python train.py --num_hidden_layers=10 --hidden_size=448 --n_experts=64 --experts_per_token=6 --d_expert=64 --d_shared_expert=384 --hidden_act="swiglu" --moe_layers=[1, 2, 3, 4, 5, 6, 7, 8, 9] --router_score="sigmoid" --normalize_top_k=true --routed_scale=2.45 --balance_loss=0.000997 --balance_bias=true --router_cosine_scale=20.0 --init_std_router=0.00711 --lr_router=0.000222 --vocab_size=8192 --norm="rmsnorm" --norm_eps=1e-05 --tie_word_embeddings="early" --optimizer="muon" --learning_rate=0.0109 --beta1=0.9 --batch_tokens=[65536, 131072] --max_seq_len=1024 --train_tokens=541600000 --max_steps=5592 --dataset="wikipedia_en"
Below are experts of layer 4 (counted from 0) of a mixture-of-experts language model. Rows are named router (the router's row for the expert), gate (a neuron's input weights, with its number), up (a neuron's input weights, with its number) and show model dimensions 0-111. Each number is 128 + 32 x the weight over its row's rms, rounded and kept within 0 to 255. Numbers have three digits each.
Before each expert's rows: "comes after" lists some tokens at least twice as common just before its tokens as in all text; "gets" lists some tokens that make up at least twice as much of what it gets as of all text. This comes from a sample of Wikipedia text that the model never trained on. Tokens count by the router's weight.

# expert 48
comes after: " |", "\n", " C", " W", " P", "C"
gets: " |", "|", "\n", " C", "C", " P"
router:145092158166132133127126140166135193061090181094095118136216083118150126118123133113158127085123132096139127155210084155124134141161049137109143106115099125072100138130097110112079080177178119089183151161110129083100117131166109172122087085163122113126126134115121132143160104147136170144102114087119131149080175140078149157103128112103
gate1:170101070153098107149150173190151183091110190058145093140120123133158135148193086159157094131149166081095096134178154119186108112115130101155165131205081143120136158111142182151081142131123107120162182133128123134111122129119143194144136155134133096182100134148154141137159132108072146154131144121107144094136067110101151188122101111150
up1:079111072125123145078131102112128135164112086145141144224146083144090149129167094154132133124124118136197072189088181090090128083095106156110159139076161101108103092113146074073151182152104096137156137167110157128120122167132108129125083096139116056092142041138061114109174103145125069124097084146168085143178089113117113138135094091122
gate2:129093201092160127138141135162156162137139174163165060175103172111123186128134167192142136112132169101105125135125112092054123170092150120101121143164183154140088154166127140111113164164193181095173148141164195167066104154119132194125064186150052110197121062115169091145113164153118115096131148178113103162110121145140146125132120113091
up2:119127143090108119127176145155160104156129170125145171120208090112143109153162190185122133162113120188057194155072174058178123139092143135207135100084073130096141155120125163111087085112080117135086120101070171180116159124123114097170121120132144163097182070168101132139176134127086156142145131127145168098148116127060146142142135141162
gate3:150129075118129144179111126118154163160126160128116104042166110150134152140112153129130144101165214143087096176172107167118095174173109157124178133176153144117105104101092063150088080176146134104118145132113096137152112174136102127151061113159125093156127139074172114123106124148192154191120103159111094157111152077127148124110112124174
up3:111141059148091097166131144137129154160162163157178125074116081163117179124130163194112138104146097128141109163205166161138129166164094120101134155168111140117110114086170129161027180160119150115102080098136101163139104126110100167117090114142128089124102140113126072132132108119155106173142065118166145128155140117112105122133141180159
gate4:123115117144112097156079117121129129121125128135102122154179102136142087078128160124117166110123126156145099115180126182173181150092082093096105176126138064204170167137109161135091127108170111098165123092100139107129160117110110135179124120134160099121166111127079138120205160179083122156091175067159145194126114182168114149143137161159
up4:161089139057174149101141141133158114106145092120104147117112155170067099129113088103117135128102114134134126077091160117110132096115158107151172047047125113092116126118092097142114138080111148159038114128121196128134083121179062140095154139141126141167092093138174082098121178113111140100153095159152191163117083132146118177069120086099

# expert 26
comes after: " |", "|", ";", " in", ":", " September"
gets: " ", " (", " re", " de", " p", " un"
router:142129164097059075122128135161065139119093158075118053119087159146090178118112097142118122184146119140132192168146062125088156102124100145191128165143093135079153041128101148120127102128127110137165130127124147099095120114117125098165079097156143103138118146131132070165125128132128148086148106123166173117147149113122163129080136196091
gate1:131161154116133077096156121151126167157169124133051029142099099124140138143147185114125133088078133164077165138140133085105134133118080110097119106120151102082147101101112129130077107138105129098116136069170127195159102155095089088105196134148143132179112142083109085110096124073105130155163087154109077135112131144112117127106137106133
up1:144118113189089101138133095138154124120172122108121098192134145151129172098145181105113159193116124172121127183124090119138111140096060070132150162136148111148119076106132129076094108155141113113120133112183124152153150117141134136085154108196153135204047098117200116117137107112099138193182094124134147121112195138126144130071150149180
gate2:136167173069136104124142126104128121188127154086089110139128132149170137111106105179136142120131121160041180081117156174120115098164096092094107058127123087118107141086162136135156078124118136156084106200017123174116124111133119141116105173174111134129141133101141184126066159131085117184153158083097102118140151119070208106087121138093
up2:125127110128193114130158082148122130203102115088079150138095136166148195126104089113136188115119158157097135045092115133129076135137118080157117100113132129164063164070186107123120085087094188156100072121035098099049122107124133134140133231127153114096105139115142137102116139124089135135164147104161139177135118132155133095082095159069
gate3:088139159122085101106188122154131143138111104107106091094067187108129127161201182104100119138104080123194154154148152148128094120132121125124068101101107113106175192101092187129138137125183113151191167125143125160153087137209124109135133135154115124137115115135142137117119107082121148139107181084150101125144115138144111137102091128125
up3:223121106095150117103179055109171118097072087150120160129163113125132132108039113105049108142177159131118110116071124128143121152142136120113156114195130140143151193174196119096103111161129133173153104146152086176116167099135164134120172133103130090114181088125127129072125100255130067185093114104152151093151145112119141115138142142118
gate4:144082117095059080124130115126108127176077138122092124127082133162107162117165191159118147095151091135164124179135160148116135149103147134092141106125178166112158202171142129144161109131118133130140152070145129112073107113111101170194122168150179103064128174165111080148206119116144121108131140156109189122139088132122105108166151156152
up4:113113128096135129138109087147134166125119119146177124142104099085156113102121157089169133156091175132141137135135132167140104082156100079146092112164116124118135180119107105183130152142131034126168105186092143175130125104102097202060124135106109126149118140077121113111073145150188122100081116152087142159141123189156116128138192148170

# expert 43
comes after: ")", "0", " —", "3", "4", "5"
gets: " |", ";", ":", "|", " –", "ic"
router:122110134099125079101178099136131173119133127057042077094141101155123173142088140087122154145120060132100178154160117081139090096114078090151115135137148131093116118134124145122082120148133041154117107166095141132128100098143166149138073129134176156133134099155158158181188096108163148096122130119108123105093164097072125118114102105110
gate1:121097106122155065136080184151143159102125155175147107124148099146130117140175135183145117141151166170111091185070176154131176177101171139123148109114112072142150101118158150187143079152138123121152102176130125135167129144100180175156064127116173106117147093134114161066144166169121177159095139162089107112120077158093114137157196103121
up1:109105134168137091159190155105117086189147159136149152098103089141123151151127167141112120166132204173170136162048179114119146137127126115162097104096149116113087086136144147158128103144119085116134061113181125077197122120103194109149075146124194109144125125077152131111136137125107092095137098171108147075147067130154107164132143158141
gate2:112087131159148151139178158106135121117114158170156093175167064132089163118153149145163107105102129110107136122123146158099120120062106120102107140092102175127123143159105129089136141105144144137086095135112219124070081104117116136115140111129098096109139098137112162178110181178118049146120153167187114118135154073106179174149126065115
up2:133122179055130082115118121152111104144122138184084173128137110125146135063091103151144178144094107109113176118131119152129072120127141095168171120166138173088094132080130190146143187114094105181195170142139119162160179189085132152125195066132140102093095144084083193148128080137137120134122110125115122139177102172136099070148138117189
gate3:120105059154128164124228114114102162095101127160138104152134139128101114143170125093108146069134074089117085086102117140139161137127162114132116063084061108102066130107113165112163178059080115137161138139035120153116129124134100092128127158198132093106155112103082113093102153128101121146167162128133112133063136140166099124120109168143
up3:097118231076110169071043133128119129161159140139101162150117172165127125172076186153110081130068121079144170168119125104142106153119085134078114195166217124137137127128135122144101111154147143082077140147213116112134107102102157118175094111075119117122122130098131155146095109135178117123090078154163096116219148140148132101115129100145
gate4:150153117097145139134100121145066142121159096204099118120129184199147153149165091073144084113162160111107108066119095141057132110156097117118142169110131072114090155125109130090135163114144134124096167117075108116114120176136104114094097158086160171083088087135033074120173050157109092133094136097120132086134137149140135105136162066125
up4:140121114094164169148086145130111180132163146123107180126119094034202109108116104158127146150206136081098153210118091124128177159142177093171130067133137122183087125151133094135164084139099155146147114127124150095131145106161157142096144131140154168131175048083180163128069160149092143167154138170121090149134166142108139164134119091100

# expert 38
comes after: "\n", ",", ".", "==", " that", " he"
gets: ".", "\n", "==", " he", "===", " that"
router:117109083175177102143091110083117128175126131105097120079168155109135156070165085095174117102113113159189088144171111111147156106103042178130100095131147153064130065137062147099091079109113098102156118106131093124088154154095108142127083157155179114127095122103134119139123136112202141107120134046151145117087150102090135131048105083139
gate0:121088161144107141150141095099118103072111081136093178182156112157123154110108096147136155074116111112114163167162113171078175110176055160094061138166123037112139098177177102145171141099108106126077172159101110101124179101136114146109149073107107164135117108095108129167165137118093082092099118174152162145139119161123180120098158120185
up0:159123091134156141114143110086076154155169152148174130127078167071137104148164167102135134109160174124087168150137164079110118162094095135149191106104128165124111143133128191119094128120067130134133099082128095165132200150080135083079144171193164143143104102165095129122116148136087199106116139096078148154124166157163121170132103166135
gate1:157069098144095097147153090182080146168112108087121095098122108102083204114099090199133175121087151103119129109119188124170141113098091091164100085082079108140103126096087100151095104126102134055149098198115142148121145178138108143072163157148111159173133091125089164152128109101167157142060064103172098116149122095168074146087098129138
up1:115099112087129070113064128203110180131107149110112128119107064115120142151109080174178098133145070102156141139090151164030086121115124129081109117150162108117170079171150174148107121057137118113100163145193110098099112107126111141134097187132164132150135133115111171163190152098095101123125152129094137126174104098127129150164189113124
gate2:172078113113129110145107128073133114149177125132123190127157171115159151099033070106140073099169139151127119198134094081163150165072115156139090113165134175116151145157091102122149145193109116133138075115135063151101170143107110141076130056105145145137152109098138098133130118116182127124088111137137134124083146136163072133165138084136
up2:099124106173103106106163182155097125172100145064116029100130159100109171081132131125207107118145137104126082160118149148122095101144079100113120127134165111106173138176093180122133169121107090133181133107163141156146138116089173128131075098087146112123156123129081121202129125115107065095138074134141120124109085113165143151077126098130
gate3:163137112117141157196126168128193156059182076153122156158137129103126203151141137165097115092149139164193095137067138134133133160109132173091114168116138097105106120168099133129100173189111088150167091195147089140131151109172145109083119108184136125100172123142081095082116164097139109145139071159153101124140167132148131135131141121142
up3:113085116088106133105091109126113094167173130125133120166138163122103102138156150141129081115113126077124122096169133152149143079109184035122144105098141129128146114092065177155091099120089182145067099114183196136104133121122139098115110185161114140131116150140142124141164094126128128127131116129050147136096163152156118155127120162149

# expert 2
comes after: " ", "1", "2", "\n", " (", "–"
gets: "1", "2", "0", "9", "\n", "-"
router:157121136145157089101155165187074146092091167096146032087198106137160110120165125101149140160158127077201117136102052106152149120106140108134127119099121117115139124124133117115140131161104131103155110113076072113082113187148158125148106128088106122114098136093124095146171109085178160168148099103118134179049157099117123138088146114113
gate0:085173110095117130138132096127097091107134111144150117190133143120084183090126172153088058125144154140100102079174103122147154115120161167120131160156137196142118103099151093147154138135129122120156098151112134169099125122107215095075139144103136140152136078149092143078123183089134139074179169098115095098109132095087161167123129137162
up0:152157084133118116078165119112132118128120191106127154141109177133067063122098106096127134198140131126160076086131177117133117075080150179162136150099091145117116091109160056160153176171145157132123128125147120125113156089169151124116162122132088134131172167164132168107148170121123159116195134126148120158109152078153096192115136126126
gate1:119139076114099087080087098192163128121073084150076098140135102106038127142120154104186116133133129208154096144152145123137098115103131083130115166149164116169114147085153169181109159138160103135093111137095158148133141117125095167172214130154143101115097147153120104122162111134129110105159158167156107183071118130139143178103170132118
up1:106095170091120128174140144094169100141187120095160087122112193150190090142116111133108163076114166067154165145102138147148156110125153154113170074104180115096102165152149078142133108174071126098141144138130080138108117161091129114097074155130100179104169108090164148135122135126142162138095121053118075084216134109136125095116103120111
gate2:112123086149092110159139131072083112127168161092101122134117116125149095094080114103098121172115141128127153129169072131163159168129149192108077109143215148110132116151155131136128137132121171104154149200107109162091111157141169145163132154102127132152102119129196089124103156187204146146107158121133101197104154066113113144147166144151
up2:049108103116144145164159098125107137103137189136142141142108139125127138140124137052086143118101085120131165118114104082073141073103116207185205093115122162118150127116112132124062080103136169127185169188150148144124130149172123157148134135120199098177147133127149124074189093091176138151154154101158129140117130120144139120140072149077
gate3:155125114088112057147118097149146120189143180120172147169118166136196113111247135091108159129162125130077152118097136082099150100131188168107148159167133140140112185136141148092089126123171152140185088151152154079139146139166137102170124122126111160120172145130189122010112163155095147092122134124075167182110120158114108070093103132158
up3:152111090114129109112069140078115124111089067202190112087144092127132125211126091157118162102149144142120154115164103153157101145108099181140118083073115139148177063122073152210161106088077108118067109094089171139056142126173143096118138126144149103087118166127135131154110120157130187185136174110085152111170095093165137130155128088107

# expert 25
comes after: " |", "|", ";", ":", " /", "aged"
gets: " ", "°", " −", "%", " age", " population"
router:149092136175075120169162117150136180145098134057109036150146131108138170145089134097165135099122096131151143155175093105111210151152071090161217142133138046071130068089100161108110058169123100102091131107130179104091100156134108157147119045115108104127077197141156133146127142170144112076107100145159153168159189082122133100109137156135
gate1:120122158111154123130077079080139089153133153110101095111114080156163138127056117130123149174161102139148114102120129148117162073137127068150150158118162139173094142113110194109161121145165124095126121130123154102099111182151142092085113110100138087089110168065101088072100138156126059134150158148128143159117157139120109184076165100145
up1:148130089135117131109073108152118138124147132136165165106156177112145105174129094089226122163091201100081116151095134157179139165143142152122104128127140099200107106095090125143099197133088170148085102098116155192133126106085172114161126131137062134171094122147125100158163139121147175119172128128104071135165100142111125118133105110120
gate2:144081132158157092124164053123130152170114143134136133120132105144120088104139145112130110103084106104140095158110120139183120109077103076122138106154182161057133176117122148138112138102191102108141083119164096170123148141135141114141118102072071156067142162148137184102137138097171110145087125166060103164111100143097140133150157146129
up2:131149106134103131131089180160161083131135155153105107145153082104086192148087139098106138114136165166117180143141145090075153101117103203104150157102073181165084081159076075076151123192039177152154154140064099122138095109138173125119105121149164135159129113164083112136122107100071134148116102143186140085134158129129175078161132152150
gate3:143100142096146110144153111090119217071105090166142105137175121057156167079152087124139075127111187082135102161144156109123107164204100183130142107094121182129161148133144110129138096105189123089109122098168129113136162111132144201199179110141161133146102103048135147118087136119139108127117210173104160139148142108168106115148140109186
up3:126111104141139164142130165080099093103176110170105137111182099218165165076185171110121167139118117118191075108142144112147113142119159096104143148192104109135145118089123125124145101176091129089149103084146106155108127147113103091147123083129148130148123160181104115142165163109077125149197112076122159133165114122144124137138132121117
gate4:135080154167110120085092155081132193168143112181132128166060112130142150126150148119118119134157131179193093136201145131110154121103023079106143118116143083073097144205135098174076088163120113148131091097115102115132150163134138177121128122121121084126099133110165107102134183130115112095169096124140098206138087134154110124152119115200
up4:122118103115137158115111163129065110177200115089240149127131139159142059111125078125111107111134126078123156135181095130124046099137118157117116096127102110171126124135076123102138085105107158084166124111118080112185082106096092168159165082166171120161134149083146130169142143149141169123109121067098132087055177084097113095092115110129

# expert 51
comes after: ",", " |", ".", " and", " that", " but"
gets: " and", "\n", " that", ".", " which", ","
router:116157215224119129105113122172166101108117131131093132091134095075100175114167131183144180129110086126169141200134118092120186120121079145165118132152140053082149081124071126162096073084148106061202107191140140155099145138127088098196109123154173123153100146090131157160127087148169124120150130076168108134080121149082141124054110114161
gate0:190137124113126102088143141124170178098098102143143098133160075153120169096077086142190160164196141112144112129078121143116130147143162145068102134124147123142090071132158119183094115145119201158146133109171099142097092155177112152157072133117184114131156111169070151109135157089184119120142096082074085124118154085151105056155153154117
up0:090176125177093144126129119071172114148063124066139104131110124103146161102090109065221110120170149128113162157128110145109092101112131196124104108131140174109171091128071136144108104140131175133125186116113113123131133155119154145153114079151140072104115099141120122158097079190156143121159131092120119111131129132158115056123194182141
gate1:161149132132076146147137169094151151190117086152139112132095134194162159132180058098142079065094152131134084143180146133133149083104103150026141173172144091022088130132097116154094131105092144142069144099085141177127228160158119188137114099164138193068127143136139122098137068099112119145084168147093198093094133128172110126140097108163
up1:088130100128133167108160165074148138084108118101145114128164119117156066190106099115102143072150139148144122113147129113157111163204111165166151145135119174147108100154130141065172105124149089098182052119143087160064134079150135085115145145103143133139096075177089146132153201081136118168156169120105100154142180155122135113171163193153
gate2:140099122103135139123099095144117184178130122178106170119129173179158156196158062039142110162164193071159047113156071108170100172134113107111120144118107162071083113118170180134132101144141146139200112130074125167087147108104143162089179172112159115140168124135152136112124171153169101135100131169137131115123140108151120112166096120110
up2:106138133133078124123137145161097121137116155090080121120159149141140117146119076092089163072158117078123154160073130073108145099115158115110129130102114074102161061132100201115160116142064095052121167085154135187143133078148096097109104113160114083056118149170145167101170159105090149138154136091115128105146102134148158143151156164071
gate3:150157145111129107091190125168086130115120125120092094108134077126134134128102132163114161112134114148139163120118174161153141165132106188167171166116141122088124159141071099127143079107150096064125087079148076163144131113139122087113082170114166158119162145106090148108135077099184144124138131150147107172112104088086130163115102149137
up3:081131130143102077162109131139132117121082110079133161126113142087100125150171161118111134126136115089130090091125142144129164160159152108085109136116116072179114090133146141107148226152156139158138166143175145116196199093119054133195116123161095109024147139146207117131117163152133127079133158117084184085109149117104142095161109151129

# expert 28
comes after: " ", "1", "2", "0", "9", " ("
gets: "0", "1", "2", "9", "8", "3"
router:148124135089114092134143086128138099145085151085118093097144142149128133111112102146100133111102099129176101119150158146131143124143125147100142134112170120112140102111128121112109106169108064172157132167062062161121140148168164182186139147134144092128131142136127099187177087128173215125168163089133139175080150091136152157087169136157
gate0:132111080140077120098110162169154165191143094139133085149153116155154113085127142120065119104151175091113126158176092152148108122087115120145128131102156131160123134148168094115115147113120145116078142148132130106143125074162166140118090102104133120151135108133132111144153126124194145128137127132154107192108125122058112159156135157121
up0:162097098152158137178152156172089156122165092139119144086121090126133112155113129166148120119118107143156104098108134134116144192129146085150110142151120191102161107176056120080155116206113108036129133078114084071080072187210110157106169161181151117118148084133091145152115121121112118129119111142113180101108112097111160159135059151143
gate1:132111087152160152129115126070199129101104091093130105185132171145105098210091107109097158150135150164144164062097198105157141081131116071119116071155147126135056181100163147177084078152102098130111161088128110138169130110143099140156065115133082147095111110101073057081087184109151101170113110169098147144052103131145135094151134192101
up1:123106125145151128170078164154126150085102143137203112115101134075121127114089100071089160131121129126141149159154144150116125188125165128120107100091119154098076068154114085126145078102156110090092116090123127108123125105137144105170101129179154082168127128114087084125119117082192088098210147137188115073109105115122148126100114111079
gate2:089187205106115137054129123149186088143160130099095062158149120123070110133068093146107101141169062139186169148131153169091094101078085121152133127076103101130110074073107166132137043133127180145180177112095117160143170119140109133197121122120141142093120131117133106095100075127082124185160155078102154116120192172117161186137163142116
up2:152102120153130108119138143113108161080120123145135187174099102135155121173160155083120156151108136120049093132120097078126169095191159113141182157162135126121186159149141104122081207094145125102105093149204165089064128125161137146087066116189128144110124154119175102106159137114109094082127122138109083083127080081070177093149108122086
gate3:102131141121130104134173123169081105066156127146129162085152078109130089130101153138135133136088177156136128183101146142127076119102116124126179148102132043159138100154057094112151145138092149078085104059150138121153158102174128160116112124118126041172124134124090152200106083148157146130123125176141110142183139112124138098165136175129
up3:188179120154090071142061106124121137173142115169132124128126109108124149104116183173122101123141114114118154114167122124111145161132209097149071091117145141130082205111105068087135121065147142175152112187140169123139143223117093113103116087128136146093133094107077121146179089107097128171140130115100154119101077094146127148123148135116

# expert 49
comes after: "s", ",", "ed", "ing", " known", "ation"
gets: " in", " of", " and", " to", " by", " for"
router:092101143201082055114157097195106095108126123097109119079140129093102176085119148153115148172077133084194145150095074114099170120174096097210139108117140140121126102133133097177088082138144115129108125170076101109093113161124115136133144097175128119223054125121093117144169102172129161057151185071176137136093131175093122122069118193102
gate1:080059163159177159131119085163121151111164120140152110183166124064142105126092131179080118169152146174106119128061170138144144089166149149173103155127231133148099144123189112117162096152185145085156120132121163135146103090170080133163154158124149133128152139173168098125046206154181089191143133155106097122161101143171103151117111119111
up1:088158141088090090134150163150159102117132116122149146073096099155091099178107099122147137125055126156100127074126113083171184120169149121105102173158140102106087114138115115134104162077119103115136106131033120151141120116142192164101100105101142128091084171084142136176156121104139084156116158094149113123125115096136082118181083163088
gate2:111232088113124128130102138120082122059150145173143139146135101147153142072110145126054129059147130165118117145166157136133127143107167144109108130195106119164143191128140147156088092128101135108135091115134127143061160174148118164108143124070131150148128138116146137115167142163090072121055097100132141035117071180098129114108174127143
up2:075129110150121211149097158134132152135127076106117115122084143109153152136102159109168105079115112179083079151104157093156083086106144109084093139145127135139081155117136128098107173128156103132120112127148171201162112136136167065125139128115152103126135127143150172137084127141166172128191174176142102090152164082134091138200076102158
gate3:093116129117106129092162141156131098140187183144102098139129095144075216114199094120139139138129127152098093200103118097106107064064124125129130123132101157206129093056110137150130083123115045135122111091165157165179072165180148122184153129136149113133163125180090128084105113158136162190177139170142082090131116139153157157157164071167
up3:155189134188111121117075091121111123142145079095136056113131194107212107166128151173130115148135161113134162079169149158155184164201096139120149110116142097149112113140109147067082131089125156135146118121079090156125137141104149166129141169142143127156085072090100115114106106080137105164112085058140135169102126110123111167104103164135
gate4:135101145181159075098112136146104143160144107153124109130152093132188107151134155122132160155143116213159115122158073204134178124125089109159143130116135116131145118110063090148111127181150112140121131137103100170093092113163090169061101130082090124131112074142131143084090141127078101095016101085086154132167115091067135101086131178137
up4:121110142140094121082108108083135148105116144109107128148122099127104161090112138116165173136114114086142140179067133133151142119151100123090099067118116167086109140146150112089140177089173101082125142126139192111156118123110165151155109123152112146089067131056140171143094119088127133045184099163068118162161156136160118107208145119093

# expert 36
comes after: "\n", ".", " of", " in", " on", " to"
gets: ".", " the", " The", "-", "The", ")."
router:116088122139080122113163155122153158082086151083106150145114131137124223048139182117135152151101091127130092108136116162121176156139106147138122118107184130146156084126121135082085139103098110096211120149143099126107079185125134160115166129187137110108088095147183139162166138132198102088150149110157112145107154068087222081096111172159
gate0:197099131172080073131164106145148190153074126095078076083139155171077167109132145095185126138146149092107102126154109129173106181072119186133134162081091094123165089103105160086127166114129118122090165096104146172164177176106196167147118132182137125157127176089148139113141110127144136136153100074090134125125108056135087063180189133116
up0:022117145089165100158121152097033100069143164169167128107118096096129101129086082157083130141099090106183138120068125163107120113165106082114154087137152189138095150116171166128103064115155129150147117112204096090097098098161076129086163130075166141136126137135132060165071168143158149141076123140180142128134150139149146185095121080091
gate1:147111157119109100118021172145117133106106162102112103165154087167132168168124113197140130115107204119127128114143132158131129162145102134199142123111151047116115173123117172138101151126157125085087108135171168115088139137162101167187059170175164121138058159123130127114094141205142114116128155160091163092149140152117121135092127125117
up1:130098130113128140059073137163116101094122165110101142166088161195144152160132157169112174157066145130116134139134118103161151178090132144157171143105098108106129141153128110112129098087149157112158095194133124127139167141148120157146105137156164139108113124108100122099106121168080115130173152154101130129127106134092092134094090094194
gate2:143141127131071128147074181089163084125124121093152098091140104119143138093160120234112142171148181169117097164133133198168105090087188142150154147135121115143163139150096173127186133081142119044139133098073175129132087134132198156157134112099082158154131168162123080087194146132143121191062129133105121153121151108103145181132094073101
up2:111062108188148097119194135124104121134111150121096112159121093138086138204146122098157147118121151140126164111150111114088139156101059121083081125096112090123090125093132156083193125145160173129176168097162100119165143135123115095145187072129140061093110171080143136112095082062140105132116084164098117112147143120132168032106169126146
gate3:143129170175123140056173081112128108128137188115109073218149132157130091124130144087162193104167116128054119133122104140134154157068176127135125185140138102195082122120154142104092119142107138074137194106121127159155158073118168110090125140129110167119126129143098129103080090137131123069075119133077125061119132111122134093102130105130
up3:139102092078144131157178168128098090059161170128169088083165115063124133157099195100118131146115144090145116072140170167143165153200172092163140156105131159105174095179128126111130127171077181130109140136085091168155160160079107110147138122189129146118121138134114146177111075088132064171103145111158099164140104156103164149110132184095

# expert 16
comes after: "1", "2", "0", "3", "4", "5"
gets: "5", "0", "3", "4", "7", "2"
router:132083166167168130102178096136153135086111130101110064134117095079114162091101149145126126098178150145177099154195097119148145156147107152162116081158063115109095082125113090119137075206112057066192085148115061101163087141149117098127101082165145131094135126144183114095192151138175154117070116111126133146108183130104190105109096144108
gate0:159102075128176124117154186111138129088146128178091132201131088140134125116108154203087128165146046160121131163096136148143195169116085118140189104162078100040093076154097158109126148129155066131110123136159098127215148168175152160102110102166195144155096134141105124106156133113179134118088095149122142124130086113177168102118136124074
up0:110153174094153144140157129108114125141077093115114083130103100096168128113114135080106166179116107107120099111152152128117126123166163107084114121085121130096142184133122106121118102145163143075148123141134117123084134166116101110141111102139142132096167183089190134152122187169129132091149160095120125183097123136143105196128085110204
gate1:169113058073155105151084096126111131119146106088105085103109156110105115151183196102145107192179154175105115223066125137103194141115089157182118137119143098203101127118102098141096092178111183168140129134157082182104167164114129102114108126117164166129164099116169110118078152146098138134097176148124116146070118135166182113127120106069
up1:153124166153138123139164116186124121155103096100085151063102133162152154141179111137124163148149071150114100198140103128128112111155109133171126128124177120033173159095115118138093135071108154096107144135133151153101124130082162098160176147126146128088116152086078141125120091121109098156104119200160120137123130147176174185125173132081
gate2:064103087064142127133182177146159137097113209156166128047159165089182133104085092148122088088135118142148100163165137191060145164104158156135124118108156142135207120186138133127108080073137110100139166181123135198151121149121115155103065120165087124136074137152133173074144147112080160127107172159087166190093100138160147133088165169150
up2:138125092185146056109095120170103137100167090124130114090088158061153079152086166106083107146173095078094115113068132105173127115132099148102134137139111122123115191144145097138150142177113092115128132095160098144115143123174078097119178096111121128147091072110111092119126123070126116115143064135135180110165165104105133168151104168064
gate3:176207140145169093156179154154135114103116129091110110154124104089177218100117115157074141153125134138123098161183166121122094214088158111110142090099139172175119131150114098165180145135108025123131157193145160082137142157158065122097140100177186109158126123065150100129133168193112160076102101180117175097146125121127169095114133168120
up3:088098084145085126107097209154144138157114130094144109148139187167093067134109152109145143134170112095099163105063161141123138094156111145138156137169152094092139058080089105141108166115167172140142133077122118169107092122149175115140103134146098126149100120144109115130164106079131174158175165130069126195129112107140097139127110120140

# expert 44
comes after: " ", "2", "1", "|", " in", " In"
gets: " ", "1", "2", "0", "9", "3"
router:173107143132105127152146114177178132147135153087147072128165112060091149113090153128148148116132182068123128130143062093147150100150150117132170118101149097069097085131084123158112125175063144137178136089089137080089142120119144154198123107136126090135074138117113135107154107129145221059126142143125127098150147101103110122077127145108
gate0:151215099145117141101133144124166115116099149146130088116187059062182188146190137142147085217142108092116150208087099113102118133117131162117121130103109137177136137120117141146152116189089153080102152121173079166113111070095165103071125097072148162129132135108155107166138168165077063168136122083099152145135180164155140143126143162070
up0:215165095126129081207142141114120116101092146114101147114153156143112151164146104164075082144177134149175155108136117099085143122109125128102110110104131090061160063150142102166105107145152087133096124114095133119171136116102131074167095088107145186130103113099147089132138190125088138131127069170098197169098121142107089128127131175107
gate1:117165171092184093176171113194130123155157172075114146161122121104100091123177111143091142153146166161120121105152202100127143120101123139117100144111127132101087147120102137155118125160121104136069130110113088164136119084092114181127158076152121138105124087121155096118150121117098188121145203133117090152173109129112163156115161151143
up1:126064066167156125138165154144139122126134121184150180127110128169066148108112168099147110060125138174113101088079162147126154099108094102121146121059157057138176148178151117129119147091149136127101125074101129105127114155171165124190113112042172144179107119140137072109079045117108168170157152065160158126100132115203089103129143119150
gate2:075124124133104158150070096125152124158088148113168160147126083103100151092089088089151079092131137081154085143158143044146106107156126128127146126144110172115125165089105108102137053132147089185159177162100113093109123103113160140106114182097129097157102084076057133121129139149143160078158067129117171099154125113153164147139129063121
up2:150155130129218142175108167105145121129176115092133101130130127102102128189135177198112118143053114146073163078045161133114140067112091199089147155125101078069160057172121112104150152075177131100153173059167057154159169086107132188129131154119157169131190068122145125162125118144073127118192145076123069153141138131145106117119132172089
gate3:153101078084136177135118105103082165177123080113139153183080102118144135102070135152079165088138191168131041100198128176136183172127072150106085135113129144122133136096112103103121073153150151132186089156134103114140151138104157112132138050158140092067153154124074135161169124120119179134130118135127149103143173121170170067179109107108
up3:109119104113126150143102147158098148124126071094109050182128112170153149154124127141111199113149106101125131039132107155165160161109165098145110161154155164073051095109105104070083206145180129154143149089110149114135104160076123116096175092124058137140115118026087060124098150083136085139158138128147080086113128155128107113155127145151